Experts of a small language model: 96 squared ReLU neurons an expert.
Below are experts of layer 6 (counted from 0) of a mixture-of-experts language model. Rows are named router (the router's row for the expert), up (a neuron's input weights, with its number), down (a neuron's output weights, with its number) and show model dimensions 160-239. Each number is 50 + 12 x the weight over its row's rms, rounded and kept within 0 to 99.
After each expert's rows: a language model's description of what the expert responds to; "comes before" lists some tokens at least twice as common just after its tokens as in all text. This comes from a sample of Wikipedia text that the model never trained on. Tokens count by the router's weight.

# expert 14
router:19 44 67 34 51 76 38 52 44 37 63 58 46 29 58 41 46 38 41 43 54 39 60 61 41 43 55 62 59 38 39 64 52 48 39 30 47 35 31 74 48 50 50 57 46 60 54 55 54 33 65 37 51 39 53 55 46 46 56 52 43 41 32 52 40 71 35 37 51 54 09 38 30 45 46 33 60 64 54 43
up0:43 64 43 51 42 40 37 66 45 36 32 55 72 56 22 32 57 44 38 51 37 34 33 53 31 42 34 45 42 41 63 51 41 51 59 53 61 64 45 25 39 42 50 61 37 68 31 70 57 48 59 61 66 43 36 31 36 56 51 52 49 55 57 63 54 32 63 44 54 50 46 41 52 50 57 41 27 44 48 37
down0:42 45 54 44 68 59 61 47 55 60 31 46 52 46 37 50 50 54 47 50 58 51 76 40 41 55 75 47 32 43 42 55 51 43 61 50 51 34 46 68 51 72 58 40 29 34 32 51 50 42 45 54 49 45 57 53 65 49 52 35 57 48 57 36 43 59 58 40 65 51 60 54 58 82 49 32 51 82 58 64
up1:49 40 47 48 57 27 46 53 63 46 69 52 49 46 57 61 39 65 50 29 58 54 40 51 59 59 43 63 61 48 60 49 50 47 32 62 63 52 64 42 50 38 58 43 68 48 63 52 25 45 73 38 40 75 26 71 48 47 46 65 58 32 55 22 44 40 27 37 41 35 63 44 53 59 44 52 30 51 37 25
down1:58 60 47 62 63 31 44 42 38 52 51 76 43 57 42 46 68 57 62 49 56 63 31 52 50 42 47 40 55 35 46 70 54 55 46 34 51 36 54 42 68 41 64 40 36 44 78 34 52 50 59 49 57 31 33 50 30 57 44 53 57 48 57 36 47 30 30 34 50 36 51 57 50 44 43 61 45 38 60 70
What it handles: Prepositions. Prepositions in running prose, especially in, of, on, at, often after verbs like located, shot, placed, e.g. "located in Bangkok".
comes before: " the", " a", " his", " their", " its", " this"

# expert 54
router:30 47 70 30 57 56 54 45 56 58 60 56 48 33 39 33 23 43 41 50 49 49 61 54 33 46 62 62 56 56 64 54 52 43 45 42 38 75 40 48 32 52 47 77 33 43 49 58 79 43 55 39 38 48 63 41 23 48 73 41 51 44 47 38 38 42 43 47 38 64 38 43 56 35 46 43 73 50 63 49
up0:63 20 54 62 43 61 42 71 47 60 51 62 27 56 54 49 56 55 57 54 35 49 64 48 61 42 44 60 54 38 64 46 29 31 31 39 44 58 49 49 64 39 39 51 52 64 34 47 46 63 45 44 42 53 36 74 52 35 33 51 62 38 68 51 38 49 40 64 67 53 47 46 60 67 56 30 45 62 27 33
down0:62 55 51 59 29 52 52 58 43 52 55 34 54 57 45 36 57 32 29 69 39 40 62 39 35 61 58 43 54 63 59 46 53 43 48 43 53 35 54 61 45 63 36 43 24 38 40 61 44 23 36 51 55 76 56 40 68 16 64 26 65 61 41 45 53 54 55 30 37 71 53 51 60 18 47 54 60 36 48 53
up1:71 26 21 47 43 66 53 45 65 45 44 55 30 52 38 31 53 41 46 46 38 36 56 49 43 64 54 44 52 60 66 40 50 48 54 71 41 53 57 37 42 64 44 48 72 51 58 67 51 36 49 47 48 63 32 51 39 42 42 53 50 54 47 79 31 36 46 39 54 53 67 52 26 38 49 62 53 45 51 15
down1:60 65 88 51 57 46 39 34 30 52 47 58 49 64 70 46 49 50 41 57 58 62 62 59 63 48 44 38 65 70 60 45 60 69 40 54 67 29 51 51 65 46 23 43 48 58 43 62 36 48 49 58 67 66 64 42 71 32 69 37 68 48 47 35 42 65 47 25 48 51 33 58 55 59 51 37 46 55 50 59
What it handles: Relative pronouns and clause links. Clause-opening words like that, which, who, what, when, and closing brackets after birth dates or alternate titles.
comes before: " was", "\n", " is", " The", " he", " He"

# expert 37
router:31 62 47 35 44 70 39 55 66 36 50 66 49 38 49 40 48 37 55 42 34 25 60 59 51 29 53 53 58 39 51 52 57 33 49 39 42 58 51 57 51 74 43 66 38 64 43 68 67 56 60 39 50 43 59 51 32 41 65 54 47 35 38 49 29 55 54 53 49 56 33 59 53 40 47 55 66 65 69 39
up0:44 39 68 37 56 53 51 78 36 52 43 61 61 38 46 50 39 53 40 40 58 57 49 56 54 56 38 49 43 51 49 42 42 46 70 42 61 34 56 58 55 46 62 36 47 52 44 39 53 71 42 34 64 53 67 46 40 54 51 61 43 42 57 32 51 47 49 50 71 62 49 76 60 52 41 46 59 21 32 52
down0:48 56 35 56 48 50 66 63 37 58 64 59 49 43 52 61 38 32 44 59 56 49 64 57 48 49 36 48 25 59 41 55 51 56 36 52 62 55 55 39 40 39 52 54 41 45 36 42 29 55 56 51 35 53 46 53 26 39 54 46 44 38 58 58 44 58 43 35 54 64 43 40 60 45 58 27 46 83 52 49
up1:49 61 55 48 59 58 55 43 31 47 32 22 62 66 63 56 69 32 39 39 68 54 51 30 54 29 48 47 46 53 51 48 46 48 50 37 58 66 67 40 42 52 57 52 44 44 52 43 39 61 42 60 59 57 55 53 52 53 47 47 37 77 59 85 53 48 38 37 41 64 52 61 33 67 56 60 41 54 61 25
down1:25 66 75 50 38 53 44 40 64 33 61 52 23 46 52 20 59 54 35 41 59 41 48 57 40 59 62 54 54 45 52 60 49 47 46 58 49 33 52 77 36 56 27 62 48 59 53 35 38 46 39 58 55 44 48 54 53 50 59 47 54 46 61 53 63 57 49 36 63 64 45 41 37 26 40 39 69 67 59 66
What it handles: Sports and institution nouns. Line breaks and nouns for sports, schools and awards, such as coach, footballer, Championships, School, and rookie or boxer endings.
comes before: "\n", " of", " in", ".", " for", "=="

# expert 56
router:34 50 63 49 48 65 34 50 52 54 60 50 52 28 56 31 37 49 46 48 54 36 59 56 39 59 73 71 44 34 48 49 68 30 43 45 43 61 21 66 45 51 41 61 25 60 62 68 59 52 63 51 57 38 73 51 24 37 71 50 61 37 47 37 42 75 53 39 47 54 20 62 37 33 53 57 60 51 78 32
up0:53 41 51 37 50 36 61 41 31 39 54 53 68 54 61 49 42 75 45 51 42 38 64 37 40 80 45 59 43 55 51 24 64 67 31 49 41 56 54 80 61 48 60 33 26 52 61 52 61 37 54 41 30 41 54 35 69 53 44 34 54 49 49 61 43 61 53 49 56 48 46 61 37 60 61 49 49 23 41 65
down0:53 39 48 39 56 32 63 34 40 64 60 53 48 59 64 71 63 39 79 55 64 40 27 45 75 33 65 64 58 58 43 43 42 53 41 43 43 69 34 51 59 35 34 55 67 39 56 38 33 61 78 24 21 29 45 61 35 78 52 57 27 47 36 33 28 38 45 60 37 72 54 33 37 52 44 71 48 55 64 44
up1:43 55 42 43 52 56 62 61 47 42 62 23 37 63 50 43 55 59 52 54 58 64 66 49 68 49 60 53 48 40 45 52 70 47 47 40 50 50 50 29 68 68 52 45 59 53 56 64 44 38 43 59 36 33 55 68 41 56 22 42 63 46 49 48 52 42 57 80 40 43 51 55 47 43 49 46 63 61 59 70
down1:51 44 52 41 69 60 41 45 31 52 41 46 47 47 70 51 61 59 43 51 32 51 26 65 54 47 53 48 45 64 60 42 82 56 45 66 61 56 40 44 43 60 64 61 49 42 48 49 69 61 48 68 32 62 42 51 37 57 53 49 47 36 46 48 46 29 58 51 43 55 49 39 30 29 21 36 51 53 38 46
What it handles: Colons and introducers. Colons after infobox or table labels, and list-introducing words such as including, such as, called, named, e.g. "ZIP Codes:".
comes before: " a", " the", " as", " The", " an", " well"

# expert 52
router:43 44 59 41 41 51 32 66 37 51 40 39 38 35 29 34 38 31 56 41 45 37 56 52 51 42 66 70 51 25 38 65 55 29 47 46 33 50 43 62 43 56 55 59 47 49 54 53 53 34 54 47 55 23 72 38 42 52 58 36 48 57 35 34 39 65 47 37 47 79 44 29 52 46 58 69 52 56 68 39
up0:37 54 45 38 34 51 46 69 50 63 43 61 69 51 46 58 43 52 44 32 43 31 47 50 49 68 57 55 62 62 53 67 31 48 50 63 61 31 59 48 52 57 70 57 43 25 46 52 38 48 50 62 62 44 45 57 37 64 49 61 54 47 44 59 44 66 60 50 37 47 59 49 39 60 73 32 46 60 38 69
down0:52 51 42 56 44 47 65 47 32 63 58 50 45 49 55 48 25 42 37 43 70 51 52 48 44 44 47 60 21 61 42 51 42 47 41 31 45 72 24 58 68 34 63 55 54 58 40 60 47 62 59 64 39 42 89 47 48 76 62 33 65 82 65 51 61 66 52 43 40 44 52 52 28 32 55 38 68 46 53 60
up1:48 55 35 59 88 54 66 55 52 47 57 43 52 32 45 33 30 63 55 53 55 62 65 30 31 47 45 50 61 52 32 66 49 43 56 44 73 49 50 31 43 44 49 43 60 50 62 48 43 68 62 46 36 54 50 78 79 53 50 44 73 50 41 39 44 41 29 58 77 43 48 49 49 67 40 61 76 49 50 23
down1:45 65 52 53 40 50 62 58 49 40 52 22 41 53 60 53 69 56 34 43 54 45 77 62 62 48 42 68 29 68 56 63 70 69 46 58 50 59 54 55 31 63 56 75 55 62 43 73 66 55 37 47 67 53 53 75 58 48 59 31 41 42 48 55 68 65 53 52 43 41 52 46 46 54 38 52 41 50 38 41
What it handles: Biography verbs and endings. Past-tense verbs and word endings in biographical prose, often before a comma or and, such as known, published, choreograp(hed), hon(ored).
comes before: " and", " in", " by", " to", " the", " as"

# expert 51
router:45 52 54 45 61 50 36 53 64 36 52 76 43 39 71 34 39 42 69 46 55 40 54 60 41 56 68 75 49 52 44 60 49 41 40 35 27 42 43 43 33 54 38 52 41 71 52 61 55 43 56 36 53 45 28 51 53 54 52 62 49 24 41 43 46 67 57 43 27 61 25 46 49 43 44 42 58 41 65 35
up0:57 44 31 44 47 55 47 39 58 53 61 43 68 53 61 57 43 52 71 51 47 46 25 44 51 55 38 66 42 59 59 47 38 58 47 59 41 29 55 63 57 68 24 44 64 56 56 50 66 35 44 58 41 49 50 44 67 47 41 51 55 46 74 61 37 28 58 78 75 36 56 68 55 44 66 54 41 56 52 24
down0:57 31 55 53 42 46 54 42 59 75 56 64 59 74 50 60 84 51 58 49 50 70 46 68 35 44 44 52 42 25 65 42 45 53 51 49 71 64 31 45 17 49 75 58 68 58 47 56 56 49 53 49 74 50 45 64 54 39 49 56 41 36 60 53 55 74 46 53 44 64 73 38 61 35 39 51 65 73 62 61
up1:53 26 49 52 48 50 74 56 33 33 50 46 45 38 35 63 50 51 56 64 60 41 58 39 61 56 57 47 51 68 66 48 56 56 37 46 40 42 59 60 51 29 65 48 38 48 44 48 42 51 56 73 60 52 52 38 43 58 33 51 48 48 67 50 58 53 58 45 53 30 46 49 31 49 48 63 33 53 64 57
down1:57 73 55 54 55 44 53 63 52 61 52 41 48 55 39 46 63 39 58 41 39 57 42 61 46 47 45 63 60 37 28 64 54 67 44 31 41 41 40 61 48 52 32 52 39 32 54 60 45 35 48 45 59 42 53 40 50 37 56 39 53 52 62 31 44 41 60 62 50 62 29 49 64 43 66 49 60 46 26 47
What it handles: Numbers in table rows. Numbers and labels starting table rows, such as rank, episode or squad numbers, District 35, Turnout, Majority, and table separator rows.
comes before: " |", ":", "==", " –", "===", ";"

# expert 15
router:45 50 71 46 63 61 35 43 61 49 57 49 54 34 41 40 46 44 57 43 38 38 48 64 35 51 60 70 59 43 50 51 52 34 36 32 37 58 34 65 43 49 34 53 41 55 44 59 74 47 64 30 58 58 48 51 30 32 79 44 60 28 48 35 50 61 52 37 34 56 32 49 40 40 60 36 66 52 66 33
up0:72 39 51 56 59 51 35 51 64 28 50 49 89 40 49 45 40 74 53 39 41 68 46 56 49 31 60 50 38 34 35 47 51 49 47 45 47 38 73 60 24 45 33 40 49 48 48 42 65 62 54 59 58 49 48 40 64 66 63 53 32 38 45 54 61 51 38 59 60 44 44 46 59 60 54 53 38 43 50 53
down0:52 72 48 39 34 57 59 58 46 68 58 68 41 55 26 48 77 52 37 44 47 61 45 32 36 49 59 50 45 37 44 62 46 54 33 57 43 55 44 55 39 58 36 55 70 44 49 40 34 52 56 52 55 55 41 62 47 73 50 41 36 43 45 35 29 28 71 42 51 55 46 64 43 45 69 62 75 45 44 61
up1:52 64 56 41 55 33 64 47 50 56 43 36 50 40 52 52 26 45 60 44 51 58 43 49 68 53 43 44 36 49 40 28 72 52 56 49 57 55 61 52 36 42 40 49 37 33 59 54 67 68 45 48 38 51 45 36 59 45 54 58 51 58 61 62 53 50 52 28 51 50 82 47 34 45 49 37 68 54 60 70
down1:54 52 59 39 63 69 56 49 42 60 36 44 74 44 47 60 43 49 48 42 55 51 52 37 54 56 40 58 68 51 56 64 66 41 66 65 61 46 44 74 33 29 45 66 68 46 59 35 40 48 69 59 62 49 42 58 34 46 41 50 69 37 54 31 52 32 45 70 74 59 20 54 56 51 63 30 35 32 58 69
What it handles: Sentence-final periods. Word pieces carrying a sentence-ending period, such as years., es., y., )., and list numbers like 8., especially in census and demographic prose.
comes before: "\n", " The", " He", " In", " It", " This"

# expert 38
router:42 50 56 33 34 63 34 44 62 58 41 50 51 37 35 40 34 46 41 47 52 53 53 57 54 48 65 72 54 46 44 49 54 32 49 44 46 65 26 72 40 58 63 66 37 51 51 56 65 24 75 49 60 49 67 39 14 35 45 48 67 39 32 26 40 49 49 27 38 88 46 31 47 28 59 46 71 48 66 47
up0:34 72 55 71 60 56 49 68 49 62 47 52 42 54 29 38 43 70 28 44 44 40 44 57 59 41 50 51 77 49 72 42 46 30 47 49 53 57 54 61 45 69 76 46 46 50 41 33 19 38 38 50 65 55 35 74 27 47 42 71 41 66 50 57 41 52 23 32 59 60 53 62 54 43 49 47 68 39 41 51
down0:45 58 42 37 48 39 67 63 43 51 56 36 53 32 52 39 55 37 60 30 60 53 61 45 51 47 59 43 40 50 62 47 43 60 48 34 50 48 44 38 55 63 36 47 61 59 59 40 44 38 49 63 31 63 53 68 83 49 49 42 61 53 53 55 38 43 55 59 43 42 53 49 59 51 41 64 48 63 58 45
up1:61 70 55 55 55 64 56 63 45 20 51 44 34 60 62 48 60 56 31 44 61 61 51 45 56 63 35 44 26 37 74 54 63 39 28 27 31 61 42 41 38 55 64 45 58 48 50 40 39 59 48 40 54 36 17 53 46 67 35 75 18 53 57 53 54 38 48 34 43 37 44 63 59 65 47 67 46 59 56 48
down1:29 50 67 20 47 26 26 22 54 28 36 75 57 53 35 62 49 56 58 57 40 46 55 59 59 46 51 60 62 39 33 38 43 56 64 66 67 37 54 45 36 44 42 53 49 57 68 65 34 61 56 48 62 60 52 17 78 57 57 64 53 44 43 54 50 54 50 70 71 59 47 40 40 45 50 50 50 46 47 57
What it handles: Commas and clause-ending words. Commas and words ending a phrase in biographical and sports prose, e.g. "the club," "teams," and the "See" of "See also" headings.
comes before: " and", " the", " in", " to", " he", " with"

# expert 7
router:28 43 52 34 52 62 46 64 53 36 53 57 40 38 69 40 47 52 59 35 43 34 46 56 36 56 62 68 57 24 52 69 41 42 30 30 51 54 47 55 53 64 36 52 59 73 60 73 51 45 66 34 55 27 50 44 45 48 54 49 42 57 37 45 31 66 57 33 37 63 29 38 35 41 61 39 71 51 63 42
up0:67 65 55 37 55 44 52 46 45 50 46 64 41 64 75 33 50 65 47 38 44 56 39 55 45 29 44 31 59 56 56 40 57 41 58 64 44 55 37 21 53 71 69 69 75 64 54 66 43 61 46 55 36 30 54 55 58 18 24 45 47 42 57 73 23 48 63 56 57 48 34 44 72 56 72 51 58 63 52 66
down0:43 60 40 39 38 51 66 40 36 58 35 72 43 61 70 70 41 70 39 60 62 32 47 46 50 41 30 76 48 50 47 67 38 51 68 46 53 69 68 35 37 44 72 53 51 74 30 60 46 45 60 48 51 56 39 44 67 41 59 61 48 54 31 55 81 52 35 39 43 38 58 36 59 54 28 43 64 54 73 67
up1:48 57 51 52 40 51 54 58 55 59 56 57 54 48 38 23 54 54 43 42 48 57 56 50 55 45 55 63 57 44 21 62 40 56 53 65 51 42 21 29 32 40 47 54 64 72 55 35 55 52 49 42 32 60 54 53 46 36 54 64 45 52 63 63 60 41 34 48 58 52 46 34 59 52 58 53 53 49 42 30
down1:33 51 48 32 41 61 65 44 56 43 36 72 54 64 55 57 42 51 53 37 52 45 63 43 45 52 78 36 54 54 54 31 34 27 65 51 60 41 33 51 52 42 50 36 29 48 48 54 68 33 65 49 58 55 48 39 45 37 48 58 58 50 60 50 44 46 58 39 29 42 64 54 32 47 53 35 46 43 55 60
What it handles: Source and span prepositions. Prepositions opening a phrase, chiefly "from", also between, through, during, against, as in "reviews from critics" and "from 1891 to 1894".
comes before: " the", " a", " his", " their", " its", " critic"

# expert 58
router:33 49 64 40 59 44 41 50 58 42 68 68 44 44 66 28 44 41 51 55 40 28 46 64 28 52 56 69 59 52 54 59 46 44 41 26 35 59 31 38 45 52 49 54 44 50 49 51 47 50 45 28 62 38 53 35 55 49 68 48 60 50 49 48 38 62 53 45 26 54 35 37 32 33 61 51 51 54 49 34
up0:62 64 43 39 63 35 84 64 42 67 44 50 42 52 54 35 60 27 51 68 43 54 44 28 54 68 51 50 56 61 50 36 37 49 65 40 57 36 44 65 40 38 48 16 62 69 33 59 35 34 62 45 47 50 53 45 49 64 32 50 50 41 53 33 54 39 42 42 38 33 47 51 44 78 38 63 56 47 62 52
down0:36 59 46 22 52 43 63 49 46 41 58 22 87 43 30 53 48 33 48 41 58 61 64 34 33 56 49 45 42 35 58 61 41 36 44 52 57 43 50 59 52 57 25 54 43 51 59 75 32 47 74 37 56 40 39 53 53 45 47 35 65 50 53 53 37 43 60 54 39 46 54 58 57 72 56 67 71 62 51 49
up1:42 46 48 57 59 65 52 20 45 71 49 57 52 58 56 71 60 40 53 53 49 53 48 51 58 65 34 50 54 45 41 53 53 41 51 38 57 39 46 64 33 27 70 23 45 63 27 55 63 53 27 46 30 60 62 58 27 47 53 47 64 51 68 58 53 50 59 70 66 52 60 50 69 67 45 44 77 64 49 42
down1:58 47 45 47 31 51 47 63 51 57 47 27 37 47 50 53 51 43 41 49 36 53 79 60 46 11 45 61 49 47 46 63 47 29 45 54 48 57 50 60 43 42 46 45 55 48 34 53 54 40 32 46 45 48 54 40 49 17 29 51 65 34 46 38 39 36 40 51 51 37 42 49 56 39 56 44 31 40 46 53
What it handles: Table and heading delimiters. Table pipes, line breaks, closing == of section headings, and infobox value ends, such as career==, (0), and | between columns.
comes before: "\n", "-", " (aged", ":", " (age", "="

# expert 11
router:44 60 56 61 51 68 35 57 75 41 71 59 70 42 63 48 43 36 54 59 61 30 56 64 33 51 59 55 57 50 40 64 55 41 50 24 38 53 47 71 42 48 63 61 41 62 50 49 67 45 67 35 66 57 60 41 36 43 79 50 54 30 35 46 36 54 61 51 56 54 26 41 53 43 71 54 53 47 59 35
up0:52 62 59 59 37 57 44 39 60 50 46 63 35 37 49 54 42 49 28 52 79 74 67 57 66 49 41 43 42 75 36 35 36 70 52 60 43 49 44 58 42 39 43 58 48 62 39 53 60 61 35 50 50 46 63 55 45 73 40 35 65 47 32 61 51 38 50 47 54 36 46 33 40 55 23 48 31 51 82 70
down0:70 53 55 65 54 60 43 60 60 53 63 43 46 56 41 61 43 49 29 35 40 31 65 48 46 50 35 78 43 54 50 48 34 52 48 51 55 37 35 64 49 57 30 70 68 42 38 33 45 58 46 70 59 63 38 49 56 54 62 35 65 37 61 38 43 29 43 54 60 49 46 50 31 55 44 65 53 45 39 41
up1:46 41 58 35 51 42 65 18 57 47 52 40 60 48 66 60 65 73 56 38 47 61 55 58 64 47 62 40 56 41 48 53 43 52 49 19 66 44 76 51 51 66 51 25 60 62 50 57 62 40 46 44 63 56 39 41 57 68 52 38 57 41 40 56 60 21 45 62 47 40 56 51 45 63 67 42 51 60 51 48
down1:39 40 44 65 53 40 49 62 55 56 41 44 32 51 69 64 36 41 31 62 45 43 41 58 66 44 45 64 69 54 63 38 44 61 29 58 47 55 50 65 50 49 62 39 63 55 49 52 51 45 40 65 25 49 46 74 43 57 48 40 44 71 56 44 67 72 54 40 50 27 59 28 47 34 59 60 27 41 57 52
What it handles: Table pipes and articles. Pipe separators in wiki tables such as month climate rows and election results, plus the articles the, The and a in prose.
comes before: " ", " |", " %", " Votes", " ±%", " Notes"

# expert 48
router:34 52 59 45 48 54 42 60 57 55 59 58 49 21 50 36 41 53 60 41 34 32 57 56 39 50 62 61 65 30 36 58 63 41 37 39 33 53 42 60 40 60 54 53 33 53 52 70 63 37 52 39 78 43 65 47 48 37 64 44 40 40 49 32 37 66 73 48 49 60 34 55 45 34 54 56 60 55 66 47
up0:49 52 61 57 41 48 47 40 34 62 64 64 49 43 52 40 29 36 58 64 73 59 74 58 27 54 75 36 67 43 51 56 44 60 38 37 64 47 63 54 45 36 69 44 48 57 47 31 58 47 45 52 50 37 53 70 20 61 67 68 57 48 51 78 37 40 53 29 38 54 46 55 75 73 46 54 44 63 44 47
down0:69 62 53 60 47 59 55 70 81 50 33 63 48 52 51 40 44 69 56 45 79 38 41 60 41 45 44 57 35 37 41 38 45 46 60 77 63 63 37 56 49 31 46 55 58 33 30 57 51 79 39 43 18 58 52 41 65 65 59 41 41 49 54 47 61 56 64 41 44 50 78 60 47 44 76 62 40 62 50 63
up1:60 50 53 37 36 31 51 50 61 46 47 38 37 64 46 61 30 56 70 57 50 63 62 61 54 41 45 56 41 53 52 56 43 20 35 62 54 44 43 45 52 75 36 47 49 54 44 53 62 49 51 59 40 29 53 57 70 63 49 62 49 38 70 58 39 46 62 49 55 32 31 53 67 47 49 57 55 71 43 37
down1:43 31 36 48 38 13 67 61 71 45 36 68 47 37 63 32 51 45 40 52 54 31 44 69 41 37 50 44 65 43 49 66 63 61 65 37 33 55 47 47 43 53 45 48 42 40 32 58 48 39 31 52 48 39 56 39 45 54 46 35 46 57 40 43 29 34 33 57 63 53 62 38 46 62 39 52 64 47 39 52
What it handles: Heading equals signs. Wikitext heading marks = and === that close article titles and section names, plus born and United States in biographies.
comes before: "\n", " =", " States", " States.", "°", "6)"

# expert 5
router:31 54 50 54 61 56 41 67 62 39 47 76 62 45 44 42 35 63 67 57 26 25 54 68 41 56 63 68 52 54 47 57 43 48 42 33 43 58 45 53 21 71 45 43 38 57 62 56 54 37 48 42 77 39 55 32 68 35 58 51 54 33 41 55 30 74 55 56 35 48 33 60 25 48 46 57 69 65 62 30
up0:32 46 54 50 64 57 41 38 52 50 63 52 41 51 51 48 45 56 41 57 45 63 38 51 57 50 58 44 12 70 61 73 39 56 40 64 60 68 59 50 40 46 67 61 50 24 40 45 36 81 49 62 48 46 55 51 50 54 62 52 50 61 61 59 47 53 52 52 44 40 50 50 45 46 34 55 52 43 55 56
down0:49 39 43 79 60 44 73 37 44 44 60 54 93 57 26 64 34 47 44 55 70 54 50 58 50 69 44 37 60 40 71 34 53 58 59 49 34 44 55 28 49 32 40 52 76 61 38 53 50 56 69 69 28 58 35 53 35 59 36 69 61 49 57 41 57 42 33 57 69 57 56 46 42 60 57 47 49 61 54 53
up1:56 56 46 32 62 45 43 46 68 71 58 60 50 43 59 74 54 54 56 48 45 42 19 52 43 42 46 52 64 62 42 29 61 24 58 45 47 45 73 56 36 47 31 66 34 49 59 77 44 54 67 69 56 61 55 31 58 19 57 65 69 57 62 43 47 56 61 63 37 36 57 73 56 40 51 79 47 51 57 50
down1:73 44 68 31 59 30 34 34 37 77 37 57 51 46 47 42 58 69 61 65 59 59 63 26 69 53 58 68 52 49 45 55 48 35 54 45 46 61 60 53 49 56 57 49 61 52 63 49 61 63 49 52 26 49 56 40 58 62 24 59 47 37 49 51 35 40 40 61 28 45 46 62 52 48 62 38 40 46 42 33
What it handles: Line breaks in infoboxes. Line breaks ending infobox fields, list items and table rows, plus wiki heading markers like ==History==, career==, ===.
comes before: "-", "|", "\n", "=", "The", "|---|---|---|"

# expert 63
router:50 35 74 47 45 55 44 59 71 49 56 54 34 37 51 35 59 42 70 53 46 42 62 69 42 38 55 77 63 65 47 69 50 37 23 26 20 41 48 45 33 56 49 62 51 61 38 33 61 43 70 31 68 49 38 42 33 38 63 43 61 33 49 37 39 48 57 48 39 55 21 41 40 33 60 22 53 56 58 47
up0:30 59 51 64 32 68 68 51 41 49 49 52 47 51 48 41 52 52 52 46 39 49 37 61 49 31 48 37 70 51 76 69 56 20 71 53 45 47 42 52 60 37 49 43 63 30 50 50 63 62 67 49 41 41 46 46 67 49 40 42 33 54 48 35 40 71 37 56 61 33 42 51 57 51 54 60 46 48 23 46
down0:50 52 52 62 41 56 33 59 67 43 41 75 72 45 49 43 37 61 72 26 49 60 46 47 55 53 46 30 54 64 45 63 55 72 53 45 50 68 43 32 47 57 38 55 77 48 25 41 49 49 48 62 55 78 34 46 48 46 44 66 20 39 58 44 29 48 38 68 64 46 45 48 51 35 53 62 51 49 46 40
up1:53 45 37 69 71 50 42 41 47 57 56 60 50 66 36 54 44 60 38 61 48 51 48 59 58 45 46 43 54 67 58 48 62 47 53 53 43 39 55 51 52 58 55 37 63 15 41 34 51 33 51 54 36 43 72 49 62 59 66 39 37 43 52 54 60 52 59 73 52 46 46 45 46 37 52 44 66 37 54 59
down1:54 46 70 62 36 08 42 50 57 47 64 50 50 61 50 54 55 58 53 23 68 41 49 45 59 50 63 55 49 37 25 49 58 66 48 45 48 55 35 58 57 52 56 77 55 52 59 79 41 47 62 26 53 57 43 62 57 50 40 47 43 38 57 38 46 39 42 16 58 52 44 58 47 40 40 56 42 69 57 55
What it handles: Numbers in stat tables. Digits and units inside sports and statistics tables, such as medal counts, passing yards, lb and kg, plus vote figures and list dashes.
comes before: " |", " m", " Born:", " kg", "4", " /"

# expert 10
router:32 49 56 44 45 82 48 63 43 42 45 54 51 36 57 50 49 42 54 45 58 34 54 50 51 47 61 65 60 46 54 63 46 53 37 27 42 49 30 65 31 46 52 59 44 50 60 70 49 38 82 48 51 40 60 29 37 35 56 36 55 33 55 54 35 51 43 31 53 64 32 42 33 38 43 49 64 58 58 47
up0:63 64 46 64 62 55 62 43 53 53 67 63 53 52 50 64 69 45 41 56 63 57 34 52 68 53 37 47 71 44 56 28 73 44 53 59 32 69 57 49 28 67 65 57 39 59 33 59 82 70 56 46 30 44 48 42 51 56 47 53 37 54 44 29 57 55 59 55 40 56 47 48 51 53 43 39 48 60 56 35
down0:21 40 39 52 54 46 75 33 61 58 54 28 64 58 51 54 40 54 56 61 39 54 56 57 44 63 44 44 61 53 47 40 39 32 53 51 63 60 38 52 65 36 46 66 56 50 42 41 62 37 73 56 40 53 70 55 38 71 74 43 26 30 59 41 37 28 41 53 44 43 60 45 39 30 69 58 48 44 68 52
up1:38 60 35 42 64 54 53 52 44 46 35 39 57 60 50 55 57 56 62 58 44 65 49 75 53 48 51 20 49 39 40 40 38 69 49 56 44 43 41 49 44 39 44 58 41 66 54 63 44 60 55 39 44 67 44 46 49 43 56 60 57 44 33 66 38 25 48 54 55 65 35 55 44 41 46 53 56 49 44 50
down1:46 53 62 57 81 36 56 47 42 40 50 67 46 21 38 46 49 56 82 21 53 41 51 36 33 44 75 41 58 39 39 55 42 37 62 43 31 61 50 51 47 70 64 37 77 73 43 61 69 53 58 33 62 57 54 49 52 46 59 53 42 50 58 42 47 36 59 33 63 34 44 43 47 56 53 28 51 52 62 56
What it handles: Infinitive to, prepositions. Infinitive to after verbs and nouns, plus linking prepositions and modals such as into, from, between, through, can, be.
comes before: " the", " be", " a", " his", " have", " make"